Below are experts of layer 5 (counted from 0) of a mixture-of-experts language model. Rows are named router (the router's row for the expert), gate (a neuron's input weights, with its number), up (a neuron's input weights, with its number) and show model dimensions 128-255. Each number is 500 + 40 x the weight over its row's rms, rounded and kept within 0 to 999. Numbers have three digits each.
Before each expert's rows: "comes after" lists some tokens at least twice as common just before its tokens as in all text. This comes from a sample of Wikipedia text that the model never trained on. Tokens count by the router's weight.

# expert 22
comes after: "\n", " ", "\"", " for", "\n ", " DF"
router:529444461490535443589495504500531448503489585454514485575466524539519482508527549440553471478483495455490495532507534496491529584559526551555512535539464516526582451474467541546491447489472532469556571522452473581484506434467491442528542462524536508459468463484498444535486510539536545477553437446449534552439502571555492521495530501493502546481525479520482539466512487476591518543468
gate0:469495403563579485558445398491503558432480465491463458491431477506517485471503499467437522512602513519518455505511488551537409502504495407456537490604510453615595475543536479482468523477499541474524507513533451481489492426475567524487484536475556527541518491493552448503552465467502490502501427587546418457446502507486511497530516550524490558557493570484560483532501462540505516486485
up0:482477391538514450598485405471531504474456497514459453466441497521462477449545495498438498461600509508524447484533504537464407496503545440481502531595544479572581488508502460508438512498469569472513507558523458533488516470470486485451470522492530504535500477513530464479519454472477500514525480504514417521441504483499494473471536570533532596509569507538511516527486484516493548505486
gate1:487518476513520506537601515435514402540348575466460489494456485491455536378495507481413507479571502503511548532477459493450447424535494488536488491513531469443438495542500517475564538498492611464538488519491486561466512468512537536516501535450522426460551510498513476500463520458417478493451528447574525450473485456486543437472511466538450532493534481499525548462504505484520459503470
up1:517572536539538505525543516446577467531491531509505474520446500444497540486475504437516519440490474484522483588492514430534408492463488432519415451583466511480462513519517555444526532406555536517537514545520455497506592559476478536465473527478563435495510524476600534534503566469487412462535458475516501444489474546463544428574465515561491463467531522531503462413523501543449566475512
gate2:557460415531522479519471400472534528447457467465488529477490463575498511487509511483492474476584543533520486416513486493497541507488449502494504522510556524540481487428440468517514485545467453477484539559512480526491497514488536509578538570494498488539429533518513469435528520518535488476479453502467565465499522640546475511527535493589491491523497529475540488567508470503502449491487
up2:500465489467598458528485436484593536433416557507451430500524494552532574518489518446480548546513531537519451531486489462519450508453481524544487557544485526501430493481469522541506527568441478505493608470484519461451486463468498458523564537507508541549485477493454500475457526544502502499509475473462476508546496598528487547550548474486435537529502530516520568485491405512555442517486
gate3:476559524483554473500463466550538548535468562516560510524552523494539428492496498453478497531548511497455463458489529585480458488462460510507554505522464444413583472483503453506550546554534500500528509558496473543462537500449598484538538472496503550518529527486531484464462415488546527468554461483447540458501519406523426515500447533504466527528481508473544424605505513465513476498462
up3:472484474524457499567522483536413511467494501462517502469489529478527474417474504503480536499549544521542501427412517460532520518597559517559490553534474397497490425460450527537568494587530560557501572459514470503473466560521537507461462481551550550499500432532514495437467447495485534488497446526519509493449470486480527515486462442509497524550553474485518501503492480499539452505409
gate4:493503568442540496473580445491452513509560549498520456539471525557474500470462524454478507439548451530414519557526500459369602527508514541507514476501550492475492533490488514456502562512485569462541478621505451485428465499493564521542481540458520476472469490497391504417508492511503520560524446482447482523530471570536514531523467476523468533567510478468483538572501477542540530502420
up4:502516478546435472455460530512502522545516472434452514469493541528526474551515513524504448508453558494522520495519496515478439497495548451499481513489487501578529437451482520526466521504545489467500521432490539510585501512468442522461551446485468552541478442551622479564501430522493548478540537453459502546483462515479442566475473535468477464492495410553468419457497474505456490515534
gate5:501543538429521513515471485550593508453506503513444499465546525541571568437530534502448485567471507515551544444556515496473457518444521534478418536505496521514457558453446511481482472586498452500497454467499435500543521508525456483491531463508417490470533517484557558540505569500463488492504550477540448501454522508533429480502451480515512518489489452557438488450589440504445495517472
up5:518502443527492530528521475491491446497426420449544557545455542505515418495517559531413477438546474470578547433423490525430437437512536533464451558437511468559581546511450538466518441542456480445461457459464508485475546532495606563515461499514545514469460525509527491494576461488511460531514441512552527535410496472490542407524541543503521551458630537535464509459486536533475552488521
gate6:561556582502496510495489480446456487489516450490485537507541572493578440576480490546444492547479455488489476502406511535516437534509481512461518533469538515430435463479566497492480573536455464490483503462487482553474501456517404552541521490446478492506487492558550507486563494510499489488527549495516582455539533530520575585485455495507466479455465380482599524489562393503507489530580
up6:472466554456546516507492514489505562517505533508454463489454464523536544477463487529567543457475563500574503532513467550487505525508583414540563543553475457496484498525554570517493502587485466569546533425528497500486465477541538545540469477503496543455506494563401429496524515505496492512526507514585482452487501502483404501423511493508535494502504490424514486503533520469491495488440
gate7:501524564450442505540479558475457557530483470460477508513494528519452579547481448440550473491512471483545534493486497472457432489510452534455506510424520506463499494546483429501541523527485502558459472561506457439516501433552481533545484591486494519492486548507461547423523433482514486547520473512527485503532540461513502374491491472464476481514486468646566562529547612560498544485494
up7:504478466506518486476418465569471528510573477548447537511485520452531522456544533479543503576464551472426485491496510564525423520455546419506546496545486498540580455452540528494464446533499495484478479470539499559529524483514511442477518480505489438518497545460500461507505514523491506487561488516426483532477474523492524587515517513487533493468422497481547483473526499453452540529434
gate8:414469525544504543513478514545494513449492533528497472555616530436482537515477516506529488458528579493531536466430488556538496524504494546490458534582465524527465440452527472525499466529467494464508470564497425471530475503441454506534512477520520464559524525454540469481497546518461527496491507548524506492505524440522500544544501484479532545500507492479497518560538525511509565513498
up8:501491438445468475458533468417532459507506502508461489468471494542455454527548480542454542515410460506478485514569451432522506449477506465505572512491554461485482528530480531468491555473491476477530482449478496549477516467595543515486523488541454511408467444558482504465544504505527487579506512521512517523509464550508514460465465507492492510507521478533532481498463532457421459496507
gate9:457490524480546496503487531470500405559409569576502537499472514452523497519504534434366460481471493496466463518474503504492497502512513514569452494550491505486470495522433479514491498508437520440510509542498548632457551446514562517508522496526491523475486481516495563531509432411477524460464475523500492498498506460502543550511482458477552461447535518521550558549463513499525537529555
up9:457427619463562462518565519540486430498477531550484493463464567492484445485590517517416439448482475497516473494489524492444515533546462474564432454526469536568478536523478444524449467535509488517544543484498487592483538509521520457472559465529530503469501532478521486431462501510514514412514540495545514505582425478546536549486508504492560464468556526510540542564492520451481525547504
gate10:555525526466509489529474546522457435537549471555493478510469540471434466494514544486535472425460459502511522503541486466419511542545589475497446484475503482447512437465500496542504502557497493543513453527507593436497520391558444478507504448617521430522485522519522607474475422501534502517495470539493496521448542529519476557440520420517474529509482492489490418508523505508599518509587
up10:559563527492503462518501543454494493529505464540483513467481532460538514475437514425501504468549506506499422443474540456607473584526452537514478447509539552501538484498500512510542503517550426466509472556536474489573545487553522511472470501456438519498492564573536468494511481488431481546504469492483510523539521548527503520515507466469551523510435443522444519498594614503509491464497
gate11:519534463576451503530524556487469415475419544483487485522505481519450517562531482498482483521429405509518528546555505581519538500513459512524555477437485535437464475534459477455487482457497508438442481511478495507427449490490468517529506459427474392494510523497456459551494461478608521546579528456436551496461512454443561493477493510524425521468503475493470456568453526556468504474443
up11:486559481495535530505517527506568462579514497505473562539482475517444499511480430586503482557477525500542452583530467548513500441534441472506477463514522484526593519486508458446482506445484565459505499493470490538466520499479597541485488461560471554519404505498457433494523521491523491518536530496504459505581506545532546428507490478460503544428446447478493584441468575509413525492552
gate12:516561468504455507576486560437432445559536505499548512462495494513442455412472496495512463527611536499549509506476471443518564489503576497506512467532545496514459493456547473463538476479565563537449502514490520443491484568521470521555443544502529389466508518512490505517511457553551517533489474551447447476484527529479503512537490469527508539499544489478616483441498442543546471500495
up12:476494472493461500501394540501533481494590467463459514546531511494469458480512536449586445522515443519474451533509513436512551500469447510520547415390516537545535521522479528426538494456531499429488490508490474433507464474531511516532466514467426499496534530480395493508561453489461457531530465509443497485442461456439487485493535461502500498493487529500512521530570476521455427499456
gate13:523451554486529414438534491519571477487557530481464456505478558572479537497563494440477517525538534495576442505473501541594518504558542511556458496485511532541526547560428535515451493548446430534505516507474546528479504405538496500465500447501480478471500497504482474551525502539454494486506369482507534488476554580481540505447516537472482559478532489515499585469539459451505544528412
up13:554464512496504415498559473479530447470491533441478493526503540589511565479590535427510494528515560441531437546479513532543490535562493569570520526470460556542504554527461554540456523499483532533491510444470502559490436427487532470471524453513531443415476483485513489551529515534488547470546427478495522496431500529438531523475525529467510608467549495501523476524529493440508565543431
gate14:535522522461459507478469491525530485504490450531465529468561473511547512463458466453594504545567538493521494508514501465615543486518489480470528488491544470500522441512471498489523506537535537557470444582560503472494495494566470516488458487477427494544401452501435518464508538444482479520504526528468484503512546526480487520409475449507536453507437399470528470511562531489445488474423
up14:572440519459489398551501532543588501539513428470512474473567543525497521433486469448605479505462488496506434528569537529617514543541458529511448441480506512531574488522448489481512452477559459479507501516502582441547511487511488484442462484467392563536486507504454548507442510457520468521496550471510506460483490536518522565483487451521537493487432468529507484512539504454473495459467
gate15:415509485409543511531546533495416459532481506526475448501468512492471582469510525477493516500531486490541486489509500475506558475542530517567486411511481460475554537523507472492473528573467510580520517484528546483505553490502460542490522478554425496496519501482496552463489418475512514469516483521553502525479498494500392438546589517473524508544488621554514493545611527512467511483586
up15:483568496462460519541520509377443473498411541511562409497452508462442493574431481445451457509469491526479514511469480442484505493504494567495572464504481465497482454463468483458519557449467530535481427530529428505513494505555538523579516524534500382526515539507454459468552468516476490520529520523436483448506536602499475493493469481517403529529505569473570410513490504534549475476454
gate16:521465523472507494520463521488441488510480478462433438488523546582472546526530526460537506533557485492611515492499535454613478432473543546527451518560504521522476498543435519529486497576420451490485529488519498491467529482524490486511556518497395557561473482530449532515455519506499490455547535452534466462487539568478540525477571473450542494581444463569513647543476445513483465534521
up16:521474632473448485369508504500531558541529499470491533504463452510492447510527443541451504474499502485524525462450509506549413509480527523479517544487511458465537474509525549532481484467475514493509511470511425445482484462504547513507487510452521554526517519486537524484496498491529544450484480492553526451478518523523467464463499501512492557458569537503482452500469501448593514480512
gate17:475481514531475477442459550536533502492567520486532440482451455518451505455466504528551500542521529495483466463527487457533442462514471529531518533440438514473550486444525522485502531458519566512471499480495538494526456423511533564491533518455482446429464471509453516458616473501486485509524435561503536513530566497493477457531449501515520532492529500546498579475532511563487519487489
up17:481534465557501512497450474533494515448573477485508576459454514462471479471494465474563557502512498479411409480557540501480514509588435430452495449477555502524487514482506534473479541423508436419467461484533496436547524551515461472486493561499533411471453535522491527487566490506500469548513453523464496466500498548511484509521442536537542511519439509462455435506525552522446519472422
gate18:623546575474483450533538529522547474553547484484501449519522507545514531544507538419551501582582457476483517501485513466519464551500549536476467370527437476476466453451472517502483490537488507517469485490503580435478464471572452492478449512496556480517533512503487495479444511515462466496543421491533570520497556474500505503438540515442514487512522452537458560531528495533518513538553
up18:338450481522522515492497405469385486492421481530539518497410484423534479499497462522402504430435582476488462512531490517431520414509496411521531576518542469553520556525550496506529490469519458477508526442481480518464543512440534463519575513546464508408499447489495477513557514542493511496490547492453443501498474516512532503567504576508461500478507565488488482481472462504493520481515
gate19:451431540474513495501560581516491551462534505478501532493560552520461504543508534533449476406412485500499418537473535580500438450489456483520488519451541470491571461477535451506528474442494491507496487587469407533531508436458516485532513481494523585497475477489491468492557473513499537528461528491431507482520537464450450525512498502446462530452594518480526487502482510499597503478541
up19:451458566507562480468519552487488581495466501448528524566527523526522530516459470535555463400367491466479434538514507548489413479500475500537484494533536483444548522509471513505545460469530464426504512471450428559522540455420543490513502462478469537546510442451570454517533476490483534523437551438467491486532506453471467582506507475446498511442591520455496463486484522487531484434484
gate20:496474464500436510551423504483446546476513459541469537468580503578509471573511520468460528485452440509523542474475477491495502596515450477508528472473486499558503564425516566491487529454460558503484514461490554479492456499559487508498505520508582559506518544546511538544522492480465460484529446488507493471540525475496492500493431523547537476514504570641566401563441558476451514541561
up20:492453389518483489555521533500533541439468413475493525494473591457481478498433585524506503506422519508483528426515496469489476514451613495466457499569507471536511491438597514526537486503506487561500458456501525504516506539506442508494450511516502495580471523542557506495479540496438491493529555508549503507497520490536513455516489516465545551474507474564443487531532523505455460482522
gate21:453479537517485496430442445498499518472470472420419526480450500529471516520528503527508520519503510500584529567494479529577474493603513447497594552513532455530427521530521516481475507540516539583499559525505452568478513451495479553452548480503487507507493456553499514402468499530492491486495527495521460474441499622556445453439498541467487530479600482536529556442581455493485494475453
up21:419546485479418452489524498450469476537543500449511484499534486552527552470514513474490511522449446461505484528481509499471564512532432517501572544423519525522549518469533540461475515486470477501489513395486577540494482516507506518528490516457441613434573424542505507538603464496451503524521551463505493568411485459416486414494458521523512494477482549455496488492528505510409503493504
gate22:486461469490611520466499525453504452499527531494461410477462545534492546502541519531473533426458496505491469501512474582515467513482479445519480464558475520500477518502526537451517527492463532468502525511513605513486474410526461537540517509534470474544523480559428510516518500512497495499461482477501482432483507564534518554513495460536475490508465429511510512534444528492553467504428
up22:477452489568552479481575546478527495484476489431506442509503578576490583512529505583483495445511478495528485499465509546479453493475470533566521506533511512517532491475469569477497526525489530557522563523473479462520479415464526490524502481492473476500428495503481529522468544560512540429535508483442498475496489530556529587435569538476479499507619511525510452538495456507525501522465
gate23:460521529511512499468503463503511420547473478508506486496510491446510485484529544523535509537443594498484543445396517503509502488534400529509513585512560508553553480406577424503519495493401449408563493431491501443490524533441503479474526534495435536548496498450516479511431496540468530507521529490438468501518455440500531513538493461463461537471505478528443499501470461486412480505538
up23:438544564468547489528463378491510436530514476520459500538560470470510489492502523478502485537468568490552518488453511566529522557562507491537462545495505490486508499455485490523533509561377503485585456509546486483511530504473480495480495472541421462486491517486550503462392494519516494506530514487475488474532461534539532516554491451478486566491503490499448461503515454461488541527536
gate24:455568575537506528456532463528535529499498472555487460513549523444549537512506455440456480488468574499514528438504508509459402468425480463500464565534497487429422520458577478487537446526474501488539534493463434508540556574483462472574536517496575524531508498516482539516473493552463499479563539488510477479528471516525532510494521503516504539507539550539487490516463489545494530489533
up24:506452479454426487499532506486424543439458491555493463523477562497488450517532502536520496545568465497495568471463519527454497547529569453496508572541506485515509487462511504562474489562417463578517484518521521610512478450484498524482491517487464552569441449511523521476417508507493509449564560509509502555418488405507477502467481533475631487521539458522522536575475516517519462519544
gate25:549499455508505506564502432480471500473524544558438505440478525492545489445514473504462505532551486499435500473462512459465571580573453494488453518549519505495454499448503499504471482499468520478496513523534568484530513456513441463494539502498563440493535533487482551544461500510475484491484410484519456522473482452547496549539467456537474515531507552602579569489512504466494528505504
up25:468520491475502473434534517500547465486479461433596462541474447479478560521490524500411512479493492492538473524477473564541457418534514487528508416493497505514554486498504459505520509490491438559488488482465503609473521510434512478496483472518474595466486525540519495463556488513487499502498520522485548500490447517497480451474516551413530505471513480403456418507543455492498458499541
gate26:635501546476583520590528587543448449588428535590540458544525500546496485421496469471514485477526496502438476541516481440542489530416499424489487443552540453469418481551450487514489497533451453476503426508491530492501532463549525486535510451563532367481468500466480536537430528472526508562513510516508554553545531455522554512498561459489455509537487429534461513499538535539609575499440
up26:515461446505497541446458469511502455482420491455463509498536457589513496461497485474524474496550543495577569537527474529509532409482492546467513582537516460490429476422585515507447491533467525525508561548525472527511450538476490540460489499501516515576450487452457526452512537532528517485487519473516442469556521545536502449425523518485488567514587483556524546519472521507469533513484
gate27:397433540550544516473538472502452480499493488507550516506503495461455528587509483505561474418448448482526484500493507518464516559490490467506450502454522520475534461580429511494503506424539462488535492482481450565522538460463466484576530497471465512504496510497482531430504411460527493474506508554496487484491469529531451511559551505487512500530485535445480540507517449533605552455492
up27:527490501565538527452486484536479513543513438545529535506579498431530526491503513510551502489494536472486590525509497538452468474508505456505464551578467453526517532455539505486478464575497444459512473469514476480486545560488527461493542519559529478554520531442471547439439576513468506527535468493483471511535497442554422445531506484440532442454440514511461499499424569497542490498474
gate28:557579517433489531548496582508473389513563523517431469481488514514527590553483496452576536485445479503498477456426489442532449505515581561532497408480499528419435490468489547488512520561480541528499438515504606409500479415530482512529504457516468474515552586552483563533475492505499445520530503501500566494481561548498515487556536448447483479461476491557508545533585489531506517522527
up28:452540535559433540487486466446512511635482515468494594491476467579499423530480473514446498479453556508512526495460474499518466482433467518470561535534534435499411504543476493549471498471522503536446536514520470517418510489495491497496523536513527459471541471564499487532539559491501508569494467488445446509526518488526578467506474532490496495485522543542543526419485501495470524512484
gate29:508529419526555507545495485476499428581468537458458447546531489537480568501472537478531451522473490503533412504449487501496600515514462459570505458465556530483467545472512503440535510454509499401484487506504492503517522515522578501488524485457499476438569516504454501454521488488526502545536504510364479474514563585501474485586457490572432494512471580437542542442496501507535541475500
up29:525522400507567490533505534470515387604445552473497454526486521563444575505491534491551480458481451490495469518489520493477547508528513507577458526543565487449510479525495528480510501460503517451485491497510507555476559494516499475453530489491460476428548519478514526432492483503540462534470536533363465484468547579548484501561525531520476545486485476492527597423581457496531530452530
gate30:515502571521474521447499509483596536465409456469496525491513443530497477493507532434479482574526439490488534464526522491452452476425528517461521496513454499492451486469428468442452448458474491502478465531539462380491559551451457495444502491446513482570451529499478481492542493476522490502551553461453484548533494540492533527489518542493467495520513513483475472485483487511442461532502
up30:545434496443523502515519543554497517456563531439518522503548516463533523538459477491562528493532570495506507559499507442560582443565443455470508448486485547548516471523599530500520512468495498489535534512519515488544496482493526484450460547567509475460552476464533519485498575498476519507477461507572485475484519518496458503566537458456504543485494556483541544437531539526520522472438
gate31:511450474457479533522462480492478520492569504434497585449461538501536465435485454567528527534474484484541536516497486488609519492540463446470514523492506529465587504486527524558524504548519465563492486518546526473502457468514541526564487505468477463484495502510515447502481506473473531530532493487481548537542467518455522439477476475518527475437485491484477472471566449444465527481474
up31:551568459516526490504498581537510529527610458464572509579458372515503465553503460574528497485524497498526540505484508463488550415568471495505441479438453529484587552553475457422515446459552416456490512522515513514562511519503477499356490506520448506488476517499508540576502496464515473484434456523458542522350503438484509495561485489557556480472445512484527439505491508517508530479490
gate32:473505532529439510476502535511511500547567551562513518446459546493576425543519549480513554569547475475462502492537534502531519496513450574502483515480502499583514483469496503527520535542454461503462471505484549499475460555495534475506476569509528594508477472508485473577506465523474560488479501522539465519404510411451419487496460525491528441473440554485467476465467447476463522490440
up32:520561505496568496509455528502517467500456434474461510487552420562389507450456492525500480536476541503499480486483462506483513499488487462458525453513566477430486522526499505500479484479513544512488494506485490509525474471536496591537533456495517406518526502520521524436493524453519455539493499535471547472542537496558528506521543442540506582510541442554544503533510606490516443502541
gate33:503507488563552487548513505523530493468479493579513485522535511437502493533495452501514477446447436502463507484539527500436566406470431500498522472478481561498517470444554497487530509389480527482498507533490477454573518545454396447484475495508484505471562528507527547542488469463458513533489450498467495459530510516530408524527485488533483534493434502409499448462523516529513513430541
up33:500490538448480451461560537441517546442521527456546439488502552523451511462478489423431520548527538519482423464473521477502461585495421552495492525566564522504484503511497519544480529495491523446518493518503513547456454475500521485551505537499528502499455476525513475501511476513493500500512553498528469496435508560457583547545466505477488506483554508517558503487558451445533495581448
gate34:558482631492504497496541503537519528587476536528539449541490557539520495459523520461483493471587447489530534569470506488409457563495572542487564478490484511430473411486485459520557468510452550473515495500486519492497501433511448493547478462461580515523456545488540483482469446457500484485539461602440527538478518490514501504581586428508435559544515466480569439550507480515515511517568
up34:569518432542477486535495601448531517441518447564498499435498504477502518467496441454506514502523492485471486485530492438574513465557454468486472424497483595448509505496469558506494510497516532554536488572518528465555539479547579484504525497500454438425465475494462527501491503444499503512453537472456527539534486560505528534483440451492560471513444451528463520486531548487497461460513
gate35:494499413519518473558507597480481538550470530512560441496537531550540478459509576547475492386564543497470508478560491484410524531525595500515508464602478478497474496551439508472505583487472496610476497535502632479500481483480478510477485518555550550529533467508429512504543523524477530485496476483484517548429489518453494575555528527524531522535559509465520527545437469469563460463431
up35:502560528501511492577502468556521436570511514508551525518432468467503509504495510493471483584535495471471499418545537502541518560512450477505418495498436488602479461457569499491467488498529526589462529472449539508491501567516535527532533548524534466420476513516452529482498471527505510537504445519484428518484515515560493445538513521556558521505560475522519503496490528516458527524567
gate36:482448512447570498425501432508517501509508441506522580519457513504425468522546522541530470440411535516437427526483503521479516502518550384535569472499515474463529557536546548465503467493474466496551500470503548510481505446513552522487542497547457435509483542502503455443550442554526500546521471507493541509536475441527470488507503502474510517460517516485401529496494537419464514489480
up36:451491574488524501396483459541538475507510490495454551526521493530458457520534485528521493462452511497517362462441477477500555541539546497568460503477491499464543540615448575481477508444540423554490507467515471529437534491574478474496485502577451491458557487465484485553483491477479470479461453536512541515512515434482510488526521507439509520448455505513462521468485529443497554519524
gate37:434532500519499506488511460457578473457467572446465412494454468459535604538475482518480536547491526496540539541504490583501431436528559415471504438516506488440455514469584500497509536558457461471530488485494496552463471427516482493488521491419453480477490524479465493447497515428469493474523541510598512500581503476476568491467529452523508478491497370481527582536483526523574511491563
up37:481443461563557502444540469551549529508535449448459499596532490544551461512526463488438494492540561466481519511484493504526473486494513559511520500522444493505468459457492521551481446542471472511550497494522487567495539504472485475450517462590580498490449448421515481539433632508511530463537444465475548487419472451468458541492517547461470548466492530551451420575458480442481469517517
gate38:458498413554442488521523525453385497467458598540419481459520537511464491525450462504511512439418542493552491486523486541558518514483541538493589518555508499476466498493526509505518530463493566495470509530514442518431463523495497534528476483511453466494506442491482487536523474490530506527504495496533553529523504457452566563507480511463539519524556541472487482450483570486550475507549
up38:580519488526490490515513495443488540603434468523575513487478509603531469545523499444387541527531449498405534471474511508446526531536474518488573449530515457543547540459501485547516520500481497483519490492483611553549465518532529503542496528590505546512522481518492529555544482512425520563502492499412425555458486441446472471521467547484512471554529498469478462500474425495448506499646
gate39:458522552556482540518493549530453418494470555583468464475543559469438572497482514470460484496545490487541459508529491459581494504443509479529533469536459521518443519557501508506477510437524534535521515556532460590538524380533474497544523499496528456533515488514514477524552458488492481499459516512572556483513521540549451557524487482443516479486507431573476586464530515476574520501534
up39:556496480504488504513483515493528513465525489509511521502439492532550509486478485471493517559495506523553498489467513474491474484483564493449518526492485455433514518460563496515592523531468671506468511587506543509452448558555510532524470513458522522544458544524447501490470555494514489489531513510517429468497501481470486455467502471524508468491489491468521480473493528501446457542451
gate40:532524496494501509521485534548405498468521503512518445511483523497525581470503528540543461492545588516466535473545484493475465496516513506482534534547522480523494446522532575524557536574488415520476396536528470500531459509550543514517486559454536410569545499510486491469486543540504534518473528534517508533413491528498460537485507508533537507488483435476512539503479471529501488495411
up40:515453427539561520596506436603419477567492491453564505530508549456470511394520590454483519455498514455513527541555506539451479418499486484543596541510513568471499524492507508480562481526479537508501482494509465530474492513500463464492496478568445491477561456476545500515467505529478507491508517452466532549439455469556531485501536567465551492461524485560438535493546486467502522517534
gate41:569520524482537464652528492455395568553519495552491430524487583490531502527523553478496458506485452522434502464478502518431514623490512488505502426580491468495453560541507535486527546526472517528518491426495563461464553462551540485565508541556546488538490540507504546552449450530499480487526487460457583495504506453494578541524515494458509471503518436521457530578526525509543530511509
up41:553508502489452523434502425467486493443578530454531490440503462526531512506494432538414512566587542497581505544485451472538480494506417497459519544502488497559521513476574483461446515528510486509442618454479475556490441521480474522428527581447502540482537457515472467490602565552477540475519509471560448478472526569478504458486511588498551492511487513518485536458400516502446537553499
gate42:533532526465563513479457534501519471539474528480508384528515466523456513464451506498440509511532513516526515507423512485529549479472615489532512461548483508383409469510512437446519518520489558539517508596517535429486553513512461536444533466469409415604514561470488521414473479505504466464533444504511491493558507553519529528484524489486445560511528493522515546484561436485546572481456
up42:576510515496563467481483583548494498441582478427505494546558505511523561496522556524542506551471490531556523463529517447488523506559495479497488476481532427492488398539523440505504490549538421466528484554489543471524484488452451500475535530533444520610534543517369519486486495541523465532446466551479470525479512500509499523392530466469485477531535447486495605552558453520500502463524
gate43:461472392499534507457541466500416514503493539532484535467503477427463456481496505494452507432436546472440432523516490503436527477443587444499545434532480524531564497539551499528509530444523467537567510528553480568461515552517562517525516463554560516502534465440514462609557540501529502475446472514545551501481470479528552544597553496513480482438516562535506514428453521435583585484456
up43:488571533510483526460458539574463409462516510516506534402516511440433465404448495576491501548467578523520510462528553510541493505524523516491490439463474485495469449445451457492475536519450524522470452498530537493537508506469510500512472496490488445513417535520486498509490457541505520540523451500427526565535500499534428508521508507473541524525549536528476481571482526472488507511458
gate44:499469385563563527507555482476498548500410496576498514461550521546465514516521471459476429490489426508433497554472529518419511489466488460515487483573533460474475529501485505550435474504427452383506464571462545539506534534476536471522523505525465510478504483518479494493502455462494504533512517500516494529455496466535523480512495468485511530559483457539452557570552451527516445469485
up44:599418478542487476499469560554459551506553467475554541463523530533537476439528479500407473437461527525505553538527519499479387511517478465480532530483431471471463450485538504550471534540459485558535505540463494587552474471512552518504506472548595545555475427457483481581456612469439525469487558506526564490404524509469439514473547547478472501451577481541518408449403479449495455477480
gate45:451558584476496466582565451544560519462462527529551532591471473470513462525529442516484473460524499534443510537498502518452494530528505508497485430494493465517526537431550578508483464484476521435509511561521518498496522469504400490481498490500473505496501548499514485498538528445550533509596480540490569492472537445445586503547594504549570498518513514490480477532511467537498513484456
up45:421484510503490516498497547512446518403483496527490524466459515528472489497531531414516494423499506489457427453612478457498636505399540462525510491504500454507475473530505454530539481499557561576521457422540484485470488492503560543596509570497561479582452481526531485512470433529455516532478593498530474511548527484484488468493472467501479438502509582500490459447517555526572550447479
gate46:523455421486532522600503492585445543525450588486485537529491540488600577514477501518524438445500531516434515514520496517487503517482467497518486580544580497448480477514514491581582517540528529543534486550530412511545444472535547500546547474506492546506564499473496495463466501506523533549495528457423544479487533426556479492503536424449534517441547468441557545533513494493560456499465
up46:494485498460446436435542544406566518462527482483498456496466396555488487456514527558501522544527436510565470526454527501479496527546501546466508417433448481547489493476533457500431537508542477487481504421509537507544488499443520447432535537510524532408417545519525540467506485482541470489483487538525458473510516601477478513497478472506487498533509539434531474563472503515517496540491
gate47:474437464541530496506442425531482472475497517536509507497529499538493482452521519464573531491573529508542495541591488525560558495498505495540490475489442513567525457491449485488464461513534478498474540532519509517460515509430496481436493478480523510520480463492448426551534512540510488490469435454524447494504499609496546517500536499494543527542563493527458597441523545491511572472471
up47:472584515455471521550563547424507478566505498557489491490459548433532492522467472546544498482425505511424511437461476440465508522472507499520552510507533472468491534505533501485561515462531518508488412459490520430472483512595511561569506532510483516464557481527496522490454474465484496526453604496511562506521515460463498443523479426496456448462477458498515459503465524499481450498510